{"hidden_size": 192, "n_experts": 96, "hidden_act": "swiglu", "beta2": 0.98, "batch_tokens": [65536, 131072, 262144], "max_steps": 4507}
Below are experts of layer 4 (counted from 0) of a mixture-of-experts language model. Rows are named router (the router's row for the expert), gate (a neuron's input weights, with its number), up (a neuron's input weights, with its number), down (a neuron's output weights, with its number) and show model dimensions 0-191. Each number is 128 + 24 x the weight over its row's rms, rounded and kept within 0 to 255. Numbers have three digits each.
Before each expert's rows: a language model's description of what the expert responds to. This comes from a sample of Wikipedia text that the model never trained on.

# expert 49
Description: Career and profession words. Nouns and commas in biography openings and lists of professions and arts, such as actress, album, career, degree in.
router:116142140119127142124138109154147137141118122085122162131131137105111113113155081112112115183120131145154144098136149112116143173106095151126056103120114139132118125120162089132101097117206131153116148086115137157123110110099112153132108105121158106096118111105105106148098098169105143122121107171100135143112102161100143129109150110096149135110160130143121121141128133094104115142111108134136133150156189133128110090089108181170119138112084122127119122142113159161097151142136128121102124109104139182180152133075135131143157122149137149134127163116101152118144093097119076165
gate0:130131130118135102124109153128094116135158127144118119112130098102064137112105152118187140132141108138111133160176114099139126129094107148125139128081132125109152142112110157125094143142118142162160175120141106120108122133095110095099120136112135141175155091132093136132132139109146110169139116126094117151177108096127118151093159183131120135105111148116110076088179130143138152152145101140138115126122149118140133168105124112135088194131104118112108107124153126146122133133135150075149146132121140136166181141147123121147138113109158072176157166087085107166129158101129168138
up0:083148099173126159100130133153091128133130115131173119147148141136116149140124093110148092137170132130115051086113105101163136104124144171113136119111127102159140126156136125100111124137144148146145115120098157147149130119156112120161109112128114129167107132131085088139111094104148152127120104143089151100136185123162129091108098152143151143163155131154100129153103154133097136071085133111137127144144119149155096081141121140149150171162106101119086130160138144148116134123082134172151120152121123101113128163105089095117131075110113119135123122144139170141129089148151143106
down0:096176086120133122109117119127141110165145161143127143101121131115131132124108118147152153130138133090117120114113141106096141110125168124131122129150144144117114138107088096111111132133103095105139136087104134115119093161153115165135157130124152133105136179131084094165107072130113190157161125115102140136131170164146135127106123110123103107141134126081125101172082130123102158121103130078161159146151115192092101133131143155120136116115110108143129083142141112108161100120152048123075075088140144135146134118132110126093091110119172154113121111120111139140132147131132124159
gate1:137147139120153141113129130082126123122097138137099135164151126089150159105079091103137106112147130163052116112092123130153161118083171090170158150131122127122102155166118106127169095084153092173119121119098151152137165146143121116119148143112118151138167071139158124127158151144137158125114145093109109101123120117165124137118116131108118059145141135154116142108122172186113129090101129171111158160144146125107131142067100143108153144140122120152117132110122129136096102103106158124138115127154111133148148139076133113156139112151098149120142130171138111123132106115121136117
up1:133138102091152136125166149100140137131148137125135103114138110064141152124127121099101104135090181123146164095174103098099118114158125116129153154119144088123136091136137165090075139122137153105129100122103131114093130122092117110167097104147090128110102182120165118087092118111141141155116092112145132136130133169160131138127130128144078093181117129125137131108173128117141132152137105135108141126087081103116117138121114138142119095139159127126122164171164160131093111155133108118108105097147129119103114123162088155161144122169151133092081112158168128125141133104131168105
down1:090129129130125137142087107112176119170121113106144128148153111101153120160152121095121128200137133117154130121108119150139107098105140126070122112163172162104159138185133100132149129126123139098129109044120134103127133221144131128150144175090141142121131142142137122102092124140109129115098151118143124083151096166150109134127104095109132152164157120120149127143086134093096176162179116102138104128137129133102125095153133137115128122134128118118117134134137149121147151157126135149119122133149148123148078111139128111149086135113104188138153115140160151148099104120135132128
gate2:138136143172143189109123117107144117161102121118130138110141142134158157134142095162107127120136079104129110102120141142135120137143142134096122106087083092112110126197130124172136173137122094142125166100124133144123130136117116096104164110158134111143113124131125111126115127140136109132134116098087079144136121120158113163124119106066135097159135131143068160119152116153124124115123113141144103100127129187111097194093141141136116131139158135147139121184087144158114135109180106124118091175133172123138094184154119115152107140130140139155114161106120090117127125150101112101
up2:123129100082130098105135104135139084121129178135100139117124106125084124085120119102148145112090188134085125129114143129085106109141102128150092138146129161147098152110147130112106113147159176159126133144116130148177146117156143106160130158138097129096120095117139152134116104134087144146119143138104160080151076152172150167147146160133152122121101133191133103131114160088124127126117109117103204126133173096157126125139119135131116135127098110133098165121107090121124135109171134124109105123148112102117101101097097128103165124155118144083097118140093118133109126107122164131
down2:114110119108076083156133104128106174096117141096125120151136119150125093106161129121104075137147127100128168143135127149106179130113120115167156139149114158132114148098145144169100137117108105149144110156138101144086128185129133156097121122178108132084131172122168108074130087145113111132070154119140154138161166111120184105094194126143141115101095158120147111129163106099118088117144089104146115109112116120148119112110149132113122166114104111111117117135091124114104107146133123112102124073104126105126144126093098116101139128140112163120119099143133143135152094124137114129
gate3:128143089095152137127133121140117124146131106111122153070123172102143144095134113138144152172093147148162096130112155125122144102128119112107148153100099112088147123145134145155122096124133119157111116140104119134129143098120123103187112125118125188098123118159136085139162130127133085093122152121123154139103109128065129133153137129140158140146102151120114108148111120130127146120143144177131069134136153106131125139130053144129101085145155127107098161138082132110142139150118154118151114157080124138100140161125143106078155098148154121179153155094145133112143170100135094186
up3:130123176134110165117079142159121153170183153123140121116098108093134152117124159104115156137145116102111112160166152103121073146089126158126136143136121151117089146133171116175117120153129154147092101137104077136147121138133137117115123110131124113132107115152123092132080110130118154118139157123132127152099117136130153121095134134142143138126100091164122113154121118149144111075141162141184121144116133136125118131137134126139120124096094125048125102123127092145107160162146132116153132148072135117119163137095137105139161134061103136129154196154138138094133133140164169110
down3:121086153158115142092128141123165185139128110132120094109176148112114128107097113113131113109092084120136124139129146122113113122142119150124165141115169099125144141156116098127123139141116131130142121173102106138140150123146133142131125174064115104139136106158106138078137124134115128128148134104117163151131132145139169194129122118121141124146147134142122124122136099102113116149143116123120124083152115078145143104122148108143107121065127092138106129142093120176141150166175132190053139149177106108155103130091135120181117167107130089130137183108106169116145119139128122125
gate4:126133127154101102134113136157093135119147124098140158142138139154061147098083113165175138152102091131114125162127133149170124119070075149127100174121105136092100143122154134133119115174124137131163124116137106146151137131132120134122158113144138137129153073153147112155146120120136153112132139118154155122123119119112127138108111165114148133105140130177127098135167137117071128149095144164133092164102179135122118146102152174140145124145093129137120127091090120153132136094095140105171124140155133110159136198123129149084092121111074116101148167129104159125122162149115130144
up4:144106127105140131137119138113148170109135104096125123091099139118162117103131135130108126127135158121127135111129130095142086131122118108172123101178175089119132066101122118106142146113083113097145111138167109109130165143084120102154133154110109154152091139162099123114134104114119186137118136074166130142142134147129101117104149131137158097138116142143075121127073130139170121162120119135108092121122138116127126148105123107088094114173166139160124121108131135117138136121125067140151127140101095158136127154140107130100126133112162109148120134141110179160115125181114219123
down4:145151182139117100135145113116122085116090149111103142166127120129119158130150147112148126135134075168140107091103164194111074119149172107109149148062154158128099151111173138131091146140153116125131116156069120164141131117138129106090138137151105144136154115126127137137106129140158106137137122131101125154097130137082148129167123124136112141112128114154149175102158139127158125093123114172135137127138135089109162202119107097130130129117121138151132141097121142127160130118134186132127114133132155159111112113123137116158140112158181170149139129124167177139101122099101139113
gate5:161126168105070103122144135106131122085166112106136022137101140099116139142115147114148129149125148131131176130120135158117155173116126130115130130084119133148108123130113144125140084094161135104164105153126106153171156141149104145150115073123113119128170184180161120148170130145159141141129167141080112133105105099106094145136092108110108107140137113113141140119158101130128134129157114136142126102119130135079135101109111092120137091160102153136115126119136133124179101157112119101135109121092139129167101109151101127119141125108153131145115103095072150113128116131118115128
up5:161122090125151112117168183123139176161126124113147123105127120162119148124166192160138106126169163120142117122185118126134119140142129193148150128099179139146142101131123137117162122123108140115145108122093117120124157121130138140139115128094109117117108116122166172132131161126112115153142126106122122157110092143119183123139103156132109124161166103150139089115124195126141114117101120138109158134122104166136099137129108088124112141101106144198139140152153090068151166078146130146114106155158134147114121119130140158125137107146138156153109122105128115118199128145121154134
down5:129090140121106115117143141111086138048123156148098160147139137112176123125087135126137127158100132150114107125104154120098145112118162067131093083078132146109126104155112101162121137099140146111108181211110141147096130131123102134157104125101122141157136101142129141146138089121106108127144089128095128094171143107143103145113144079093131169162141130125124093139166107120136078102113152142117114113118147117156126143161098145152141137128142146144113149159146149183155096139125183124151130134131144100120159131101141155115131105133091146150109122115112130107128098113119120107
gate6:147123141094098128141120167148123108149149130147119158125058145139116136099112097076145093132164136144098114132104126122113106173131083128126115152133148135122112141096117150136104126135079110146114096111092124131139106091191109099136144129112160119172142079160155102135114128124147136125182112136119118093122168154102153122106125134130102161150109099148162122087102134166154154161150119157119132125134159119125102152134138144120162167100106149119139148141129153101107115148115153128094096172059100127149118155132116111159125092148177127160102118104146114132128146125101074153
up6:140147110103139156132130122098140156138112157083138086201149138116121095132146155114144131160105102114104131118157137156126125102128113069100150059128164119137119114099138135139125107126153157096134112131093124101127135159078132176103148184101124122103106130115115141118152157126132144179146098101105098144151133144167133102126099118107101098133158122158121141161146152136123113155125119155171100183150095142147098119144121124106140126138146110103087166161130163165092132150144128136145154057143144148138110118097103117126140120130096086118160137139087140153111138134142141144
down6:135116130112130160135154155141133144155142138125148125113109118132104098144104144093124140129116150134142172141117168127129120120093142177142141134122127127145163128143117137176145132148096115101120133108115156101098100166131163104117135170071125163109118121130143127147116135125142113167112136125097114088124138149096124129106147108126129100146204101102161132149141152108175117140143157139159129110121144171082066087114155106136171162140123164119130182136104134074129150134111135124106165059141151138142109104089107139122119130117126179141127115111091187098100122096119121163
gate7:111161141083135140136119114110190139108147149109124158125134110115124109177167094085107176141130101124141134139176123115100192131140107131149132089150166146104116090134091126119111115127170123073156114115128164111150134124098091148169102121069140096080111120138171093141156065122149150105108139143169147136158090131116087135117112121103085134160133100111129134091133133117138120145111144173113127128140146162115111072113134131110155128153094118132082129136123122127119127143128096115107142087096131156097106140109131141125140140128147098128125133142137110157142139089115132160
up7:118151109143181129101123133133116134088110141105116135065180113160123142134172085114111145132163108156104118167125171112137145133112123096135119126098135152105115163070178116159109135125128089094120143126158138105150126093138111158077114101157122046128111084128144135140150137129130138128112123107132111133098115140124134144123120107125108155141165130143110119112099170084132105140136122180120122149113156124116153149151124133098153155124134091091116151122100111119104109074126162131091094090167171147136115091103148121157125094136117101110142125139092132170105156128116137119
down7:178153127128141108135102161134135110122080123124108126168137154095134104123144085098152104142140127099086100125122155145156142124158101136105113107086140114163136129095139115091088126117158165148151133201142159133079164119107146121152113125161126143157158131132144133147091123110137149132149138090156091143120162110103107158143109135120172148122170129183136110144140103164125112129095153131155106153142178129136184172117129124129117108115154174139118147120123141135162108120143153158167090183115107122156125103127168113144141146115140143119160149131126166148103105108145121090
gate8:145207122096122153111099148102108099154148159097107113139099161134143168130151142124104130149121065125094131133123128132098122152083123155127123124128125126127106140105124127132114108091158132174139132130118119121127126109140132136126168082104124053099140071167162093128148144143080143118153157114116103122140127118119155121140147139098147106134123154102141118132129164150160133099146132122162112133142142126136125126093111171149146179104095130142094118136098135116080129124096132120102119131075155132129118148138154140059151110104133105146133100118171132157136066081126101128
up8:123085118135118109138132108091149153087111149120163155142140128137116057109167128092114122130124123089152178150132099166150134106172144102090122124131135140149091144120131138132154143145100117063121134135120140140146163092119133117129118142150114135109097159122135143144117111175094131139132126139168146118135122167141106127108118122085105122170115110116137145131161080098125094155109071143142136058181145111142145122119142126151144109137118096134119166158140065142148178146129122094124149137081146150176111104108131131139081156122143154103136140138111154136137114167125108131
down8:138102175161133120126138113128115160074120150165141179187137131150126097132094111110100121124131133150104173125131108145130148090113081163083146145133123157148179152170134147086135131141126114152111148203066173149120168060157116115140121133190138114127085141102142144137105118131103134117104099127154121138135097121134087103124153146126102172155132154131131138096177142131082117113123120125129121150156117157113106145144113127134141123152136124114110139157106107142120141066124133117102125138126091142139127116124120124126137144155118151119139171121157176120107112133131111129
gate9:121130150104106163133145148099120147113110139138129165154119097136116157141101134132093116113145169096174108135109160125119118168150130131122091125191120121117095094105093119111154098066129110118122129124162193134146122113110130118147088135104129137105108154209152133132120174129089162138163128122146134137180116154087114137149085150140190129155154139089142121112163112160142114086146101111162123125132122145159155095071118115111085131121144176153142144112096139111102140094152161123130136114101140151094119137131122120137135127139113160124092120153130127130143115102132140124
up9:146110148105158162191134152114159148142106126149124148129111098154119161147154126138094165123181168092155149148152144101112113144140141117122136107162138134194156119114098125135107120094133147135128120125144161135132125108130136140103071135122163108117133149135151159151117156131099167125145125158153134147144112141092104127163083142112187132146093138114155111111156116099146121098101100127147136125126091100158090080129125148078134112102080126119132123112075126105118154117143077120101139126127173133128108143107161154151124141137095110125072136155125107160130115090183117132
down9:096119147136156113077105123107113144177095107164119139053138109122084108116142115125117111094122164129130112109123106082112115140121127128130094070128130073137162106165095107143137151139165160092124128184106124121125104117079114115159143111170107104112133162181121104140125130125109116166107120104153083119099130113128174139134105154134164129173145116133125115099140117102155136135093136100132166123133122156141147084154110117098155143123091172115140103136165113129131120154167137148090128126104126133124109087131080147141126109138123145133131134137126150131076106121078118119
gate10:166158080116122146123124112122093149120131139125146114131066130126126118168140140107079142129128152132119124096119137117104130129145119110151153131121119087089166123131080159066142144133141174095139104122146134179132128122167118109187119093132137096145143137110161141143149127105157132094119144121146114116150105157081167113129104134133133152154103162107105124110131130117081113149127126142111113111133134165121112142120099176134072120127080137134130140138092134109116170157124146122105126143121131147088122162117158117088185112191102160118077130141150118162127108155119095173
up10:090128091125137107142109117102187098148143101134110155116132124069114193088121133140140145093147148106137130097156103132121139157107139138118107094147147123123120152107108130150103156124155072115154129129084120124130130126106098124116118100128142189058107128155098103108163133148139109134117103109104157165120128125131112138128124095147114098127097137118083107156143132170145137130130167134136142124145143097122116130119104137130107103134143089144155175121164156106138086072151126139094110069092130138109151136131096134127123104094081154164133136143137158109158151176142098144
down10:108152143117164096119105135114129103084148110153074120169093123139117073110140132140084130087114127142117113138146163123104159113104127095107107118115153115146162166128108148115121133112130107161123130138104084133127152093121139101132122108189144146101156144114124098150101086128144117123173125136108124181093124094115157098096109117113142149120115124130121080111150146165124124075124104105103090106097147111147123153148106122151154118155148193136133152125119122143143136173128143147102124140119120142143128161122092094094179118103110165107143108158105144154081092171102153119